python train.py --moe_layers=[1, 3, 5, 7] --norm_eps=1e-05 --beta1=0.9 --beta2=0.99 --train_tokens=510200000 --dataset="wikipedia_en"
Below are experts of layer 5 (counted from 0) of a mixture-of-experts language model. Rows are named router (the router's row for the expert), up (a neuron's input weights, with its number) and show model dimensions 0-159. Each number is 200 + 30 x the weight over its row's rms, rounded and kept within 0 to 999.
After each expert's rows: a language model's description of what the expert responds to. This comes from a sample of Wikipedia text that the model never trained on.

# expert 34
router,233,167,220,168,156,179,217,145,211,194,169,235,143,214,243,185,193,137,208,211,199,255,173,171,240,213,211,280,235,206,213,190,208,232,200,174,213,197,199,186,179,229,181,214,201,162,219,192,141,157,188,161,201,137,215,195,225,168,220,178,200,159,222,165,184,213,177,183,221,237,184,197,235,200,254,214,253,251,156,203,239,205,193,200,202,189,273,183,188,221,219,187,181,221,177,193,238,242,210,223,214,185,202,208,247,171,171,168,190,244,252,250,182,167,192,208,198,207,154,196,233,225,226,175,241,224,176,216,206,189,161,218,168,141,212,176,160,173,194,191,203,222,252,198,199,258,157,187,251,169,196,178,222,190,206,112,211,232,163,171
up1,129,172,238,272,188,155,178,183,195,139,170,188,187,251,238,205,190,221,159,184,218,188,208,220,225,203,194,216,216,215,212,247,186,202,170,245,224,227,204,192,235,226,179,176,247,181,210,249,170,248,186,178,259,203,185,194,188,178,191,194,176,210,239,175,163,209,204,194,209,175,182,257,187,253,240,142,238,183,200,158,217,165,206,122,217,200,167,243,203,192,224,215,167,220,208,212,203,186,213,176,222,206,223,179,279,219,256,164,204,227,142,201,187,185,237,182,223,181,184,162,172,191,206,186,236,190,179,210,213,165,128,196,222,232,205,236,237,228,204,186,168,144,249,223,236,206,171,154,232,255,195,171,204,181,175,160,177,211,170,190
What it handles: Name starts in tables

# expert 8
router,249,231,197,236,199,162,197,170,246,181,170,204,158,187,246,194,197,209,171,138,221,188,172,194,206,135,222,287,149,206,222,223,204,152,165,204,221,216,183,229,198,230,217,246,187,190,213,198,181,202,203,151,187,179,225,200,247,186,178,166,214,190,197,237,205,256,172,184,236,214,126,253,168,136,223,196,208,222,188,263,203,231,177,240,201,195,228,182,138,207,175,243,198,207,196,207,233,223,211,249,195,189,228,214,253,182,195,208,206,199,167,191,221,198,190,242,214,140,203,205,165,163,247,146,198,212,229,183,217,114,162,228,202,213,220,242,182,182,187,215,179,129,224,211,183,174,188,218,228,173,198,203,224,235,169,174,205,166,233,215
up3,175,213,179,190,201,213,240,191,161,202,210,199,180,178,223,186,193,196,239,229,176,222,200,188,165,201,177,214,204,217,212,141,250,208,150,179,156,226,192,250,218,227,131,199,189,229,215,252,197,219,208,154,203,152,253,207,204,167,171,162,181,191,198,236,244,219,197,197,217,218,222,212,194,192,187,197,146,159,182,206,236,170,174,223,189,171,187,206,189,208,212,248,153,179,183,256,238,253,216,200,196,233,239,172,197,196,226,228,200,200,188,226,201,214,169,220,256,228,123,177,239,199,216,137,225,161,214,197,263,223,161,222,185,216,195,280,239,192,134,224,220,208,250,222,146,172,206,236,228,214,161,182,245,163,238,182,152,220,176,150
What it handles: Parentheses, education words

# expert 28
router,230,171,249,174,192,213,261,210,179,226,197,196,212,265,205,187,217,199,183,192,261,251,180,204,243,185,177,233,222,237,163,198,212,191,204,170,236,191,190,187,215,226,233,227,229,147,241,188,157,243,166,183,257,135,209,181,180,179,167,200,203,194,223,226,225,184,186,223,183,231,195,173,187,184,270,193,196,225,109,204,191,151,167,218,201,198,179,191,202,172,206,238,144,246,175,171,198,155,213,163,181,219,202,219,263,143,197,179,185,170,179,166,197,208,195,237,222,220,168,222,205,188,177,144,212,217,179,165,243,237,197,246,192,173,182,238,166,184,172,158,178,169,233,222,202,173,169,140,216,224,237,213,247,217,174,155,200,162,216,248
up1,208,199,215,171,182,156,180,167,253,191,193,201,212,225,188,233,221,219,174,213,174,198,216,194,259,198,206,207,233,182,164,199,223,200,191,224,229,188,207,227,263,205,153,277,216,171,230,158,194,197,205,148,162,158,206,153,222,179,189,185,174,234,174,174,195,295,219,177,200,198,167,194,213,165,172,212,212,204,174,219,231,121,146,277,262,219,178,173,175,190,187,230,214,214,219,153,193,222,221,198,163,169,188,168,212,194,115,181,193,238,211,180,190,176,160,234,206,228,202,164,201,214,228,180,165,197,206,160,180,183,187,247,165,174,251,211,215,218,190,226,238,213,170,198,225,162,199,170,209,191,190,166,203,249,173,218,202,290,236,186
What it handles: Sentence-final periods

# expert 1
router,252,221,216,261,204,154,233,219,257,186,202,210,181,254,145,172,173,200,187,158,236,204,191,136,218,183,154,190,165,202,190,229,146,183,220,224,182,198,189,209,208,177,225,205,222,186,135,200,181,168,209,182,223,156,215,248,250,177,171,174,150,159,210,152,161,182,234,199,226,200,161,221,199,166,301,180,223,260,185,228,186,198,213,193,205,207,182,193,218,210,236,212,187,206,196,230,205,248,233,245,204,142,186,266,213,175,207,209,186,223,185,231,198,186,208,210,197,165,156,206,203,226,195,182,159,233,188,204,243,177,190,256,206,209,249,186,189,137,196,209,153,167,202,174,153,189,198,223,204,220,182,226,268,241,174,214,233,162,206,196
up1,258,252,209,233,184,240,213,197,252,165,216,193,214,191,147,204,228,156,86,191,233,202,218,186,186,208,175,271,205,206,254,138,211,171,198,226,189,284,209,190,208,224,200,152,182,171,189,205,178,209,162,209,171,184,231,198,184,225,197,249,173,221,218,185,187,202,229,203,244,225,163,199,194,251,199,191,195,202,178,258,169,217,240,241,206,166,208,238,242,193,182,206,209,161,197,191,182,223,204,193,195,135,206,169,176,231,148,226,184,212,204,178,237,207,177,242,183,163,225,226,194,246,155,179,216,202,179,212,261,194,144,212,184,209,216,204,170,242,182,184,179,167,209,176,264,182,201,212,200,145,208,155,207,199,178,162,239,203,194,246
What it handles: Line breaks in markup

# expert 15
router,202,218,245,176,191,186,247,175,233,221,203,225,159,206,223,191,144,211,144,163,208,184,201,216,251,170,189,210,185,255,201,175,206,213,225,205,191,179,178,206,191,191,244,255,187,195,226,222,188,205,247,232,215,206,199,223,193,192,173,208,154,193,204,171,170,204,160,230,195,197,152,173,213,188,252,125,241,231,191,176,220,165,196,257,267,202,259,193,138,194,179,217,216,234,148,179,220,190,253,223,116,210,174,194,189,184,196,179,133,223,192,215,208,201,146,229,182,173,203,197,218,216,220,177,172,214,197,187,202,180,229,168,163,185,206,289,230,200,160,244,129,162,242,173,198,222,179,209,220,220,192,213,206,229,126,209,201,217,167,215
up0,219,227,194,174,191,212,211,189,163,195,204,213,170,185,171,212,173,180,223,205,200,252,175,207,226,262,143,217,143,226,209,172,199,216,160,214,241,184,130,212,175,239,248,258,191,121,198,223,154,238,164,216,228,211,186,242,202,196,180,214,138,209,230,224,222,191,210,223,207,217,208,169,218,228,227,154,178,209,236,231,230,219,221,250,167,225,215,201,161,226,217,202,187,191,159,228,154,186,172,229,166,193,196,170,178,210,163,205,195,152,260,184,156,225,217,248,217,196,161,247,188,150,235,200,172,253,220,239,229,157,201,200,160,125,242,285,191,200,176,176,204,185,206,183,192,208,180,167,202,168,205,159,210,158,168,188,189,198,182,188
What it handles: Taxonomy and scientific terms

# expert 44
router,207,232,207,203,206,212,261,232,231,190,199,217,158,202,205,162,174,183,204,160,188,221,185,184,295,205,173,229,225,221,178,207,218,209,197,184,199,182,153,178,199,233,224,250,189,194,126,223,199,257,197,225,219,202,185,237,155,156,192,154,194,190,251,207,216,252,205,201,203,217,225,212,200,170,240,189,216,215,155,201,190,228,192,179,183,116,229,156,128,144,203,200,166,198,162,175,237,113,183,214,192,175,242,237,212,198,220,165,185,204,139,194,238,190,146,244,189,177,197,160,241,193,210,192,179,263,177,152,221,242,139,194,210,227,202,210,192,170,233,200,195,228,190,210,178,218,232,189,214,186,214,270,224,201,226,216,192,195,174,199
up1,211,200,210,238,234,153,216,220,229,191,217,190,190,194,228,134,250,181,180,140,192,219,193,215,192,242,166,158,172,222,181,233,142,238,234,172,222,231,237,213,201,207,151,166,218,165,226,205,180,176,225,172,220,176,227,251,252,186,187,182,145,197,212,155,211,185,192,179,238,200,203,230,213,225,175,248,239,222,241,220,248,161,209,191,139,247,179,190,188,219,195,226,203,226,200,232,204,192,178,185,167,179,211,217,240,246,177,199,192,151,197,174,255,224,140,157,234,145,196,202,209,192,169,145,188,200,228,161,186,211,116,201,218,227,187,190,241,260,152,252,200,168,230,180,202,175,224,210,225,255,209,197,232,208,194,224,151,204,187,231
What it handles: Non-Latin bytes, punctuation

# expert 22
router,200,226,167,199,153,209,230,195,237,179,189,206,206,239,171,158,187,214,175,178,250,267,170,205,220,191,202,271,179,236,157,207,181,146,176,178,211,219,219,231,211,225,191,156,219,203,187,222,142,183,172,195,195,171,220,145,265,207,238,196,202,179,153,229,177,167,239,207,187,173,176,203,188,183,236,183,160,216,183,261,235,208,177,228,184,179,207,126,206,145,177,181,189,192,171,231,227,212,203,179,162,170,255,234,267,176,217,177,148,195,234,209,170,228,176,242,251,185,217,198,223,177,217,178,222,173,190,219,204,177,155,216,191,198,217,228,225,188,203,203,175,133,212,221,206,252,205,208,278,262,218,207,187,188,179,151,173,223,160,237
up9,182,213,178,209,216,211,179,241,199,179,201,214,208,247,173,189,194,197,219,198,198,253,191,145,190,160,229,199,232,208,172,176,184,191,216,233,205,187,198,211,207,210,258,197,202,178,199,244,230,206,206,186,196,226,222,245,196,165,194,178,151,184,202,188,225,200,189,190,204,245,177,223,169,182,248,130,232,218,186,213,232,206,167,130,191,190,153,169,134,186,278,190,200,151,156,193,204,232,157,208,208,166,317,264,190,168,210,262,213,214,194,159,207,208,252,225,217,197,135,179,177,243,214,198,190,211,148,249,182,200,183,181,168,198,206,222,212,188,204,185,198,222,221,183,203,146,198,209,162,139,122,217,192,214,185,154,198,233,227,218
What it handles: Adverb endings, prepositions

# expert 58
router,238,180,203,221,186,238,233,216,241,138,225,233,182,219,194,196,218,203,189,187,184,218,136,169,204,195,241,208,144,217,157,239,131,208,166,185,220,223,252,244,223,234,203,213,194,159,161,177,151,222,196,216,192,187,194,227,213,198,202,132,178,177,231,218,184,179,189,227,220,182,160,209,213,141,193,226,206,200,178,215,214,265,156,199,220,198,247,197,171,198,199,264,189,259,128,248,184,181,235,225,187,177,277,188,234,146,202,191,168,225,175,247,218,272,198,234,222,167,211,218,242,186,244,144,238,193,195,197,214,208,177,230,171,146,202,192,198,206,134,185,184,169,215,213,180,232,215,201,208,209,197,210,224,193,148,190,200,205,178,208
up2,178,194,168,217,180,225,210,183,227,230,170,204,183,195,176,141,252,176,189,210,198,230,269,198,242,161,194,171,179,244,174,239,211,223,254,143,195,251,233,208,210,132,171,265,154,174,209,213,186,161,229,177,272,169,211,206,253,203,234,212,199,190,254,220,201,201,194,173,220,157,182,182,166,207,206,189,208,182,208,240,249,201,148,195,203,200,216,206,176,201,211,247,231,159,205,173,201,185,247,267,207,142,104,201,252,163,182,180,172,215,201,220,220,217,207,177,181,207,210,233,223,166,207,203,209,206,178,156,234,204,191,196,225,193,195,198,211,187,169,181,181,183,142,181,140,211,203,199,143,220,160,198,245,233,235,185,186,179,213,236
What it handles: Coordinating conjunctions, commas

# expert 46
router,221,195,176,241,167,238,211,207,183,173,228,181,171,259,164,184,175,137,192,169,237,212,197,167,236,152,198,180,201,243,156,198,146,179,149,157,239,208,168,188,207,205,195,170,226,178,150,221,161,198,225,224,230,154,234,222,204,197,171,218,214,187,188,210,219,221,244,240,230,174,181,191,222,187,246,199,254,205,194,208,246,144,199,163,212,189,214,232,113,222,148,181,212,213,251,191,273,155,229,224,187,150,240,201,204,198,215,197,218,181,191,168,200,200,230,242,201,166,219,232,244,233,224,177,206,229,193,238,215,195,184,193,197,226,202,190,130,176,144,200,200,183,220,217,214,203,171,199,245,242,221,192,185,246,172,134,158,198,154,166
up9,179,216,222,169,213,238,189,183,156,156,178,209,175,218,235,197,197,218,139,250,177,197,124,166,129,215,176,185,201,189,201,236,208,169,169,161,178,192,152,178,192,174,184,198,276,232,190,201,198,195,181,170,232,232,188,213,256,149,216,230,226,157,204,239,247,176,211,170,192,196,213,190,168,200,213,194,223,219,209,238,186,224,168,138,149,194,181,158,212,157,196,175,142,232,207,225,207,190,217,199,196,189,246,183,223,213,181,184,180,192,183,224,201,281,200,197,237,211,212,215,192,206,207,151,152,219,230,218,230,163,161,182,193,230,222,189,211,229,235,194,178,133,241,181,246,194,246,232,217,183,261,188,210,257,134,169,186,244,185,215
What it handles: Indefinite articles, Asian names

# expert 38
router,275,246,203,268,209,199,200,211,224,170,188,192,180,225,208,196,164,181,207,152,167,204,189,219,206,152,161,169,200,234,188,227,175,229,163,196,214,234,197,238,220,228,237,248,240,215,195,175,177,217,204,165,229,154,191,179,201,216,202,239,203,206,233,229,197,194,201,253,200,164,177,222,189,207,223,180,219,208,137,259,198,158,169,175,219,185,214,136,226,204,167,211,137,262,156,167,228,205,183,209,197,167,220,254,204,187,166,167,165,248,191,269,248,224,192,179,232,156,244,211,173,234,257,197,224,216,185,209,193,160,205,245,154,199,224,209,191,142,169,160,188,205,215,194,163,206,162,202,259,194,200,229,185,182,161,153,153,221,223,209
up0,217,161,228,238,189,212,216,217,184,195,174,213,185,161,208,142,273,176,207,146,212,154,220,223,165,179,226,182,231,173,240,209,195,168,133,189,192,132,145,216,234,241,224,224,190,203,217,167,201,170,192,183,234,175,210,248,196,199,193,182,209,185,243,191,216,177,206,209,255,146,172,215,184,167,217,176,232,245,211,197,148,196,199,213,226,247,224,222,186,213,230,195,178,242,204,187,255,215,197,220,197,193,261,243,122,211,168,180,213,145,192,211,206,162,185,193,253,224,204,252,283,222,190,182,221,243,172,201,165,228,221,193,187,174,215,178,168,219,152,217,207,171,198,220,239,195,189,207,167,208,199,215,206,124,163,163,166,185,220,244
What it handles: Title words

# expert 52
router,203,241,235,237,197,181,170,142,172,193,239,181,174,259,188,165,186,197,197,192,243,201,207,159,228,250,168,162,218,252,204,187,193,176,193,246,228,201,171,229,226,182,218,191,222,205,206,175,209,204,175,175,218,250,182,172,212,225,158,226,162,185,246,178,153,199,176,258,231,198,154,180,222,229,229,182,155,209,165,275,199,159,198,191,226,157,201,185,213,228,163,206,194,252,169,226,242,225,215,195,179,203,159,221,204,154,165,252,124,216,213,216,227,211,197,207,195,207,181,220,171,254,188,150,229,237,201,215,209,145,184,205,210,140,159,248,162,180,189,175,206,199,188,174,142,219,212,180,214,243,178,258,251,168,195,149,191,198,208,238
up1,153,175,224,263,229,220,185,238,217,137,276,209,209,218,194,230,157,191,135,213,232,236,166,185,199,198,183,175,151,213,206,202,191,190,156,179,233,201,169,256,193,193,179,196,182,202,192,201,246,201,156,209,234,245,206,169,210,185,203,237,209,220,217,208,195,202,195,220,209,197,179,240,185,186,221,268,216,250,219,224,186,193,148,193,183,175,200,236,165,179,165,200,192,165,235,201,242,176,147,134,147,133,170,217,215,178,217,229,182,167,203,208,200,184,237,212,230,246,204,182,211,200,142,203,218,235,182,230,237,177,232,161,199,228,210,209,236,162,135,220,156,241,241,159,182,160,210,221,239,246,243,189,215,159,160,193,175,219,159,213
What it handles: Digits and mid-word pieces

# expert 7
router,202,201,212,226,147,184,182,186,149,186,183,228,166,229,224,195,193,180,183,159,257,231,172,202,276,206,180,225,210,283,189,199,226,227,159,217,234,199,205,225,192,189,198,219,229,190,256,211,165,161,249,158,218,207,243,196,203,227,193,177,187,131,205,191,218,166,188,176,217,186,214,231,221,216,237,188,184,213,206,241,217,205,152,204,205,174,213,211,180,205,191,233,200,238,164,199,248,217,240,184,174,140,154,192,268,185,181,206,157,219,200,248,224,170,166,233,235,201,176,163,205,183,198,193,208,251,174,186,236,231,224,230,190,130,183,200,163,152,218,164,146,189,209,224,208,273,170,206,205,179,261,169,222,185,175,213,121,194,161,186
up0,150,187,253,187,155,163,184,245,177,221,233,198,178,190,194,201,184,183,208,167,201,251,197,207,229,161,160,223,201,154,226,210,217,199,233,220,243,182,194,257,235,230,195,234,200,191,171,251,178,175,203,195,194,261,228,193,159,209,163,160,109,178,191,203,180,205,231,192,232,181,209,256,219,219,212,165,202,213,189,189,151,211,177,228,159,196,172,199,183,222,212,230,157,260,219,265,171,205,194,208,200,208,151,249,246,212,174,199,236,202,207,221,262,230,178,267,244,188,172,220,210,170,218,237,223,213,191,246,217,208,185,122,228,196,245,218,162,166,212,160,262,214,229,170,203,247,164,193,200,215,191,210,182,203,226,169,163,177,193,165
What it handles: Place-name and direction words

# expert 43
router,206,226,230,191,183,189,177,218,161,197,233,191,158,298,243,169,205,193,200,182,183,236,188,180,194,213,192,225,213,243,210,202,177,216,211,196,198,219,155,205,201,211,180,231,272,187,169,189,179,231,183,174,214,185,205,212,207,200,177,194,168,176,203,270,233,205,178,205,211,185,104,184,248,224,249,197,203,185,173,183,190,154,182,183,200,194,233,146,214,243,192,182,191,196,153,204,233,197,182,230,182,174,198,281,246,206,220,208,185,187,214,197,166,224,141,290,214,173,200,205,218,246,179,198,195,191,151,200,205,150,202,284,172,184,191,228,143,182,156,166,175,178,214,192,173,239,211,220,175,232,237,252,229,201,133,178,193,216,179,194
up7,221,192,247,187,159,178,201,228,197,200,208,215,211,191,222,195,234,239,284,160,143,217,248,227,242,165,266,236,157,295,194,211,143,237,166,182,215,219,172,212,219,190,170,247,198,146,196,231,224,191,162,143,195,202,212,209,186,170,228,217,173,233,182,207,209,255,197,210,228,163,182,172,213,177,224,209,188,185,195,184,223,159,151,208,235,168,181,216,192,220,196,181,196,233,221,198,217,210,158,211,193,155,193,179,212,212,181,205,177,186,205,182,229,250,154,241,186,202,179,180,158,263,184,228,226,190,156,187,136,185,194,154,159,216,204,164,233,156,161,186,172,211,209,233,211,192,223,184,195,247,278,210,218,166,164,181,194,175,159,210
What it handles: Initials and abbreviations

# expert 19
router,214,225,214,195,205,154,209,189,185,182,214,243,162,209,155,215,173,194,206,188,211,201,146,213,259,179,169,180,155,282,181,171,181,226,177,231,209,189,191,248,227,180,254,237,181,159,189,221,203,200,277,236,207,183,259,191,219,216,170,244,137,178,245,182,164,224,184,176,216,202,197,177,218,193,252,152,224,215,183,183,239,193,200,231,193,187,268,208,145,149,168,187,207,212,140,158,247,190,230,148,138,241,177,196,233,172,191,211,183,244,201,206,229,206,164,236,155,189,214,218,200,202,250,218,206,213,199,204,220,158,216,220,185,180,224,246,192,163,180,167,161,158,241,181,195,234,227,174,225,209,184,173,231,237,198,163,230,185,186,233
up0,185,191,249,164,207,169,174,265,198,166,174,280,132,192,168,199,152,202,210,219,183,240,211,213,281,213,177,199,165,253,196,195,176,209,198,258,216,223,183,159,184,208,209,185,171,135,244,235,202,201,209,146,173,222,232,269,205,191,200,230,191,216,179,259,211,156,204,222,177,250,198,216,237,203,251,196,246,174,188,202,216,145,216,234,165,180,200,231,179,220,172,171,202,205,124,192,222,175,191,224,194,240,201,167,188,195,174,198,231,212,171,211,213,196,212,178,190,239,149,206,221,185,221,192,161,191,164,197,228,170,219,218,185,221,155,232,211,186,124,202,213,201,188,223,204,153,199,178,240,193,234,165,210,215,212,196,194,210,125,243
What it handles: Scientific and technical vocabulary

# expert 5
router,172,210,190,262,190,222,212,222,169,168,259,170,147,279,183,147,170,157,213,178,246,195,199,144,216,151,234,172,203,203,218,230,153,205,179,159,198,236,154,241,237,215,194,203,199,197,201,205,180,211,210,189,206,203,236,236,225,181,169,183,207,162,190,195,210,227,204,199,202,207,188,170,212,217,305,165,257,201,192,216,189,136,148,172,233,175,213,237,145,211,167,203,189,216,236,183,226,172,245,227,147,178,249,200,226,200,218,235,221,177,203,212,172,213,206,235,234,180,194,195,230,196,194,210,224,209,151,228,206,221,147,206,173,242,186,195,157,192,166,201,125,176,214,223,217,201,186,199,237,236,210,175,205,200,143,147,159,212,165,200
up9,223,151,217,261,197,234,214,160,203,212,266,219,162,211,181,181,165,179,190,169,208,214,233,218,204,159,160,222,241,204,210,181,155,135,191,219,264,207,245,234,263,271,157,211,223,183,194,235,114,174,253,204,184,206,211,196,202,161,195,156,173,153,211,182,207,263,199,172,169,220,212,180,214,196,230,201,187,200,212,176,234,193,189,234,228,174,201,186,165,235,140,210,215,175,191,210,229,146,169,196,223,166,153,238,213,155,248,217,219,239,235,177,193,194,193,189,194,200,231,161,152,178,231,187,199,219,198,202,214,190,211,220,176,240,175,188,205,236,223,218,206,220,262,180,184,186,217,254,233,155,166,155,223,199,174,155,211,206,238,196
What it handles: South/West Asian names

# expert 25
router,258,184,246,246,224,192,205,194,203,160,219,252,149,212,205,178,209,166,222,181,236,243,204,180,230,155,157,195,190,196,158,220,166,270,163,220,244,263,199,210,236,247,211,212,239,178,202,184,174,226,220,185,256,154,166,180,221,188,178,181,182,192,223,206,189,199,196,222,180,177,205,280,189,211,257,150,235,208,207,234,222,197,190,194,205,195,179,137,184,213,194,215,190,260,126,183,242,211,208,174,202,170,189,208,209,117,178,234,190,248,180,244,243,213,156,212,216,182,210,181,169,226,250,154,176,201,178,204,217,136,194,242,165,174,173,210,199,197,197,132,196,169,207,208,165,206,143,206,206,202,229,212,187,185,179,178,219,188,224,190
up0,195,156,182,143,189,179,203,163,169,197,190,231,207,175,255,203,193,219,244,214,227,262,153,220,228,187,138,251,180,199,199,203,218,192,200,122,260,269,235,217,215,188,183,223,206,207,222,214,158,233,201,201,179,191,231,179,185,237,197,184,172,163,195,251,182,202,226,182,233,200,225,239,189,191,178,189,191,226,207,162,198,204,202,187,188,158,199,249,179,248,194,253,237,206,181,228,263,225,225,203,152,212,202,169,182,202,262,199,155,204,155,238,162,232,171,203,186,214,199,215,259,225,199,159,218,172,211,146,230,175,142,151,165,199,196,215,161,212,144,227,203,165,225,214,198,281,189,228,190,198,251,172,225,233,218,206,172,194,169,195
What it handles: Title hyphens and openings

# expert 26
router,247,198,189,190,208,149,209,156,181,183,176,272,163,227,182,210,178,156,203,220,180,233,208,199,213,203,184,261,203,217,189,251,189,173,197,208,258,219,191,205,208,188,201,171,242,165,172,193,153,195,176,168,229,167,191,167,241,190,207,172,216,143,221,168,228,212,203,154,276,169,203,209,213,182,245,225,193,250,145,189,226,177,180,195,243,170,221,178,197,132,177,197,185,196,214,208,245,215,190,174,241,194,200,204,263,171,123,181,209,194,219,203,219,153,212,229,207,196,196,219,234,186,242,178,204,186,167,156,249,242,152,262,174,202,243,221,184,112,190,146,253,203,199,177,176,235,219,207,181,218,236,202,225,176,233,184,176,206,209,206
up0,238,248,132,197,174,201,178,222,165,187,215,224,206,229,214,195,150,228,178,165,214,242,189,231,237,148,199,248,155,216,152,168,173,270,228,204,195,193,205,199,203,209,230,214,187,182,150,166,170,247,171,159,187,163,246,201,255,175,255,182,233,224,192,228,243,190,198,160,193,178,184,142,226,160,239,215,235,131,182,226,216,173,206,207,250,193,205,165,196,202,216,152,218,144,200,174,207,186,163,195,204,168,185,206,265,159,201,209,191,167,175,201,134,196,203,243,212,172,236,219,222,215,249,208,231,222,212,200,239,163,180,246,243,261,208,206,213,155,178,195,200,197,237,222,149,183,196,216,212,188,235,193,221,181,194,228,169,203,249,193
What it handles: Sports biography fields

# expert 60
router,190,159,251,195,160,211,271,218,180,188,188,197,204,229,216,152,199,185,187,189,231,226,169,196,213,170,169,228,249,203,139,226,227,165,192,197,255,194,196,204,224,225,208,203,234,188,178,251,183,223,192,194,255,156,182,205,218,191,181,224,147,183,245,247,147,208,235,209,203,198,175,199,226,231,213,208,161,201,146,203,221,148,185,233,215,176,189,179,190,231,252,264,184,209,156,174,204,191,215,219,204,206,186,179,233,154,177,198,190,147,151,178,209,220,172,211,199,202,186,233,203,253,206,168,261,247,133,220,209,217,166,206,206,160,244,228,159,156,164,168,197,190,257,196,178,184,152,180,245,216,199,179,266,158,242,158,225,174,186,243
up1,195,213,180,222,168,212,200,218,199,155,266,182,196,187,214,230,200,205,200,192,278,183,152,197,209,207,163,198,247,223,179,215,183,245,199,234,210,156,231,172,218,189,200,230,180,262,162,250,181,254,188,204,213,172,190,238,193,180,246,161,203,224,197,185,138,240,227,235,217,222,212,189,191,173,221,187,204,220,186,175,204,179,181,155,258,162,233,144,158,253,229,211,97,201,189,179,224,224,170,136,202,205,214,182,203,258,185,219,159,242,241,197,197,182,226,201,189,179,227,236,149,238,246,172,219,196,166,225,177,232,157,224,199,186,218,202,175,156,160,225,208,189,263,190,212,198,163,190,142,246,208,184,213,204,184,226,199,162,195,198
What it handles: Clause ends and relatives

# expert 3
router,282,185,231,202,160,195,224,216,235,180,182,210,138,205,229,158,159,216,169,142,221,209,168,198,241,192,127,215,256,242,205,172,182,186,190,218,204,187,222,257,186,211,208,257,234,190,169,167,188,221,205,180,207,189,210,243,210,169,182,215,186,218,208,191,187,193,164,273,193,218,125,231,207,197,205,169,171,233,144,207,188,165,151,189,217,159,234,162,168,225,171,224,194,248,152,214,210,184,218,251,132,216,196,194,180,201,216,159,188,247,176,200,242,205,207,212,185,177,192,224,219,214,250,157,146,231,212,231,190,179,216,208,200,200,179,203,188,205,225,238,183,159,221,171,153,192,172,193,237,169,217,220,227,261,207,149,157,213,179,240
up6,242,163,276,203,181,192,235,185,213,158,173,223,181,201,219,200,222,214,207,170,259,213,142,199,179,203,169,183,220,200,236,199,217,165,215,216,202,205,182,256,192,200,236,225,208,187,208,182,231,212,164,174,161,152,218,219,247,186,140,202,183,185,252,247,159,216,183,255,199,257,123,214,192,155,215,141,195,199,172,223,160,181,147,179,182,136,221,123,213,225,177,181,199,238,152,202,199,195,174,184,191,183,209,179,235,183,184,166,205,219,163,254,230,217,207,227,210,186,167,212,191,204,234,107,190,221,176,243,208,156,217,216,207,171,217,212,194,244,184,167,206,152,226,167,190,199,249,215,206,207,187,245,222,203,211,184,186,224,207,255
What it handles: Digits and closing punctuation

# expert 12
router,241,164,268,245,226,189,238,187,193,168,186,195,193,247,233,194,222,198,203,161,239,196,215,175,218,184,184,226,172,186,157,201,133,204,179,201,228,225,157,191,226,223,279,214,201,172,212,213,195,160,207,234,185,160,192,226,228,200,145,169,157,167,225,210,140,205,196,198,205,161,197,244,170,197,249,205,199,207,206,276,180,204,173,179,217,199,194,164,183,182,197,225,201,247,210,158,240,226,193,170,185,137,211,228,220,185,174,224,196,168,175,202,268,235,166,260,220,129,219,194,195,202,181,133,206,242,191,198,231,139,187,248,206,178,210,223,153,222,223,182,139,150,198,172,192,216,197,176,200,207,223,190,236,251,224,207,222,166,175,219
up1,155,158,192,213,172,210,220,191,157,167,238,162,228,199,174,202,197,204,200,187,160,195,223,203,225,210,190,282,151,235,223,159,245,221,204,168,211,190,202,287,220,162,213,116,230,216,181,241,194,211,167,211,179,202,180,172,208,227,178,228,169,197,243,192,144,201,182,286,215,213,200,196,215,200,177,236,160,188,191,235,181,200,167,204,205,145,217,219,204,201,157,202,155,221,208,244,184,153,201,198,209,237,160,214,197,224,182,175,171,157,192,181,215,236,163,189,228,202,235,234,268,173,201,180,250,218,186,202,190,216,135,217,182,236,172,196,262,210,189,202,203,210,185,181,160,241,171,198,196,192,195,227,236,126,234,177,160,224,146,220
What it handles: Hyphens, brackets, paragraph breaks

# expert 33
router,225,173,194,197,207,184,212,158,223,202,214,235,145,211,162,188,206,168,208,230,241,224,199,145,189,186,191,208,191,225,197,248,181,158,149,158,237,217,152,222,174,175,231,205,211,199,200,199,152,244,195,261,231,187,275,228,219,198,113,238,203,166,187,228,178,202,219,186,198,175,187,210,196,149,262,175,268,198,192,187,183,167,207,192,228,183,215,164,158,211,187,205,182,265,216,185,247,167,221,273,176,158,253,264,220,204,216,192,159,173,176,216,195,164,229,211,153,233,257,252,263,223,228,173,209,196,182,150,185,228,190,233,164,187,193,192,195,182,203,189,193,199,234,179,198,204,185,229,226,218,215,156,203,245,212,176,188,191,160,196
up2,170,233,215,207,230,170,185,187,225,204,205,254,128,216,195,209,273,226,234,207,202,191,188,137,192,151,233,207,234,202,215,141,197,205,182,185,166,196,211,241,217,216,261,178,179,171,202,243,193,213,197,211,250,228,227,208,172,213,186,180,196,227,190,200,190,192,207,184,234,204,198,165,257,238,227,200,190,135,174,180,233,205,182,175,252,224,197,235,241,192,191,214,154,196,173,198,234,155,219,225,156,210,245,191,215,163,138,156,155,181,152,181,202,189,229,217,179,237,254,225,267,184,160,177,200,203,104,189,199,174,184,183,155,200,192,184,199,198,198,184,188,225,238,120,192,184,226,220,254,178,199,207,201,183,194,162,253,233,201,178
What it handles: Foreign name beginnings